config.yaml
vocab_size: 8192
optimizer: "adamw"
learning_rate: 0.00169
Below are experts of layer 3 (counted from 0) of a mixture-of-experts language model. Rows are named router (the router's row for the expert) and show model dimensions 0-63. Each number is 50 + 10 x the weight over its row's rms, rounded and kept within 0 to 99.
Before each expert's rows: "gets" lists some tokens that make up at least twice as much of what it gets as of all text. This comes from a sample of Wikipedia text that the model never trained on. Tokens count by the router's weight.

# expert 71
gets: " was", " is", " were", " are", " be", " had"
router:51 48 68 52 51 41 41 64 62 48 52 51 71 38 53 40 31 56 48 57 41 35 44 58 47 68 47 56 44 63 63 53 62 66 38 44 42 59 46 32 48 44 48 65 54 62 54 63 73 53 42 68 57 48 48 44 48 46 71 33 47 62 52 55

# expert 164
gets: "|", " on", "ing", " as", " Team", "ors"
router:45 57 66 50 63 42 45 55 61 44 41 43 50 53 66 37 36 56 54 46 30 47 48 50 76 56 58 53 64 50 64 60 55 57 60 48 46 60 55 59 67 40 34 48 60 54 60 67 59 55 43 55 44 31 51 75 56 46 59 36 59 64 49 58

# expert 91
gets: " |", "|", "==", "===", " Party", "===="
router:45 44 67 30 54 43 48 59 63 41 44 39 39 48 69 29 31 66 49 59 26 28 62 54 71 54 50 38 63 55 56 60 38 53 62 46 57 57 41 41 63 29 36 49 58 64 57 66 52 53 40 64 40 38 46 70 52 43 67 40 65 57 52 62

# expert 138
gets: ".", "o", " t", " h", "i", " m"
router:47 49 70 46 59 46 47 53 60 43 45 38 57 54 59 41 38 57 56 50 35 38 56 54 69 60 59 55 61 60 66 62 53 64 55 40 53 65 47 43 58 37 39 52 64 52 61 65 64 58 34 53 39 34 51 66 58 46 69 32 64 64 55 58

# expert 94
gets: " was", " as", "m", " is", "s", " had"
router:41 50 66 48 61 49 46 53 63 43 44 36 55 53 60 40 37 56 58 53 32 42 52 54 70 60 57 58 60 58 64 61 51 64 59 41 51 62 45 42 59 38 34 50 64 56 62 65 64 58 38 49 39 37 52 69 59 44 68 36 62 66 53 58

# expert 196
gets: ".", "-", "\".", ").", ",", " Democratic"
router:44 54 67 47 60 45 49 54 62 46 44 42 47 52 62 36 37 55 53 52 32 44 56 52 68 58 58 57 62 59 66 61 51 66 55 44 54 59 48 44 54 37 31 51 64 58 66 69 62 58 39 50 39 35 51 66 59 46 70 34 61 67 54 57

# expert 101
gets: " ", " not", " part", " first", " un", " most"
router:45 63 68 56 57 43 52 64 62 49 51 37 55 47 60 30 35 44 60 45 32 41 37 47 72 58 62 52 56 65 58 55 44 66 60 44 60 60 44 54 57 38 35 52 64 47 59 68 64 54 37 46 53 41 52 62 53 45 71 35 67 69 42 53

# expert 139
gets: " m", " t", " h", " r", " l", " d"
router:44 49 68 54 56 45 57 54 61 46 52 40 46 54 60 33 38 46 53 49 37 43 58 49 69 60 66 53 59 60 64 52 51 64 56 46 51 60 51 39 57 38 32 45 65 53 61 65 63 55 36 57 35 35 49 68 60 46 70 41 64 66 47 54

# expert 80
gets: " ", "–", "b", "th", "c", " b"
router:40 55 66 55 59 50 45 59 64 42 46 35 53 52 64 38 33 49 63 48 34 42 51 51 67 58 59 58 53 59 57 58 52 66 52 39 49 54 39 37 62 36 30 53 64 58 64 62 63 56 35 57 41 39 46 72 63 45 67 35 60 65 48 58

# expert 108
gets: " March", " September", " (", " October", " 2004", " November"
router:41 51 65 51 60 47 51 55 63 43 40 37 57 56 60 39 37 52 55 54 33 41 48 51 71 59 59 54 60 59 63 61 52 64 57 43 52 63 44 44 60 39 35 54 64 54 63 64 61 58 37 53 39 35 47 69 61 42 69 34 63 67 57 56

# expert 105
gets: " (", "3", "4", " ", "5", "iz"
router:43 50 66 50 64 48 45 57 64 42 44 35 58 55 61 38 35 55 58 55 36 39 53 53 67 59 58 56 61 59 63 58 55 64 59 42 51 63 43 44 57 39 35 54 63 53 62 63 63 58 35 51 43 33 52 69 58 43 69 35 60 66 55 57

# expert 68
gets: " was", " is", " were", " are", " had", " be"
router:41 42 58 52 51 43 44 53 56 38 45 42 60 46 55 34 51 59 48 61 37 37 41 47 47 53 40 51 55 49 53 64 50 61 51 54 50 72 41 34 49 48 47 59 56 56 60 61 61 57 51 64 54 38 37 31 53 42 57 33 39 59 37 35

# expert 58
gets: " as", " with", "ing", " has", " had", " under"
router:60 49 55 43 56 52 30 53 56 41 30 30 55 28 54 40 49 56 63 48 37 59 61 64 58 44 52 52 53 43 58 67 49 59 43 52 55 58 38 58 46 35 42 47 55 51 61 64 58 55 46 61 60 47 48 41 31 53 59 42 53 63 36 43

# expert 199
gets: "-", "–", " ", "/", " (", " +"
router:31 54 63 59 57 58 49 53 62 49 56 28 54 63 60 35 37 47 64 49 31 52 54 48 71 52 56 63 63 70 62 63 47 60 52 47 48 61 44 51 46 46 36 40 63 48 63 55 52 58 43 48 41 44 46 67 58 42 66 45 67 70 56 48

# expert 141
gets: " L", " F", " An", " Tr", " f", " Pr"
router:53 42 61 54 55 49 58 44 59 46 48 46 41 45 58 39 39 56 57 48 36 37 45 53 70 54 59 58 65 60 60 56 37 60 64 46 60 56 51 40 60 37 30 42 53 56 59 70 56 58 44 47 43 40 46 58 66 43 64 44 64 68 45 57

# expert 238
gets: "2", "11", "19", "–", "4", "|---|---|---|---|---|---|"
router:44 48 68 52 61 46 52 52 62 43 45 36 55 53 59 37 36 54 58 53 33 40 53 54 68 57 57 57 60 61 65 62 53 62 56 44 51 63 43 46 59 37 37 54 63 53 62 64 62 57 38 55 41 37 50 67 57 41 68 32 62 67 53 57

# expert 142
gets: " |", "ing", ";", "ion", "ate", "ed"
router:42 50 66 50 60 47 49 52 62 44 42 39 52 54 61 37 36 56 57 57 30 42 55 52 72 59 59 57 61 61 65 61 53 63 60 41 53 65 46 44 57 38 36 55 61 52 60 64 61 59 36 53 40 37 53 67 58 44 70 34 64 65 55 61

# expert 66
gets: " —", "|", " -", " ", " by", " as"
router:43 54 63 50 58 50 44 56 62 40 44 37 56 56 62 34 38 55 57 53 31 43 51 54 70 60 59 57 58 59 67 60 47 64 56 44 56 62 40 48 53 36 31 48 64 55 63 68 68 58 36 53 40 37 51 67 59 49 68 34 64 68 49 60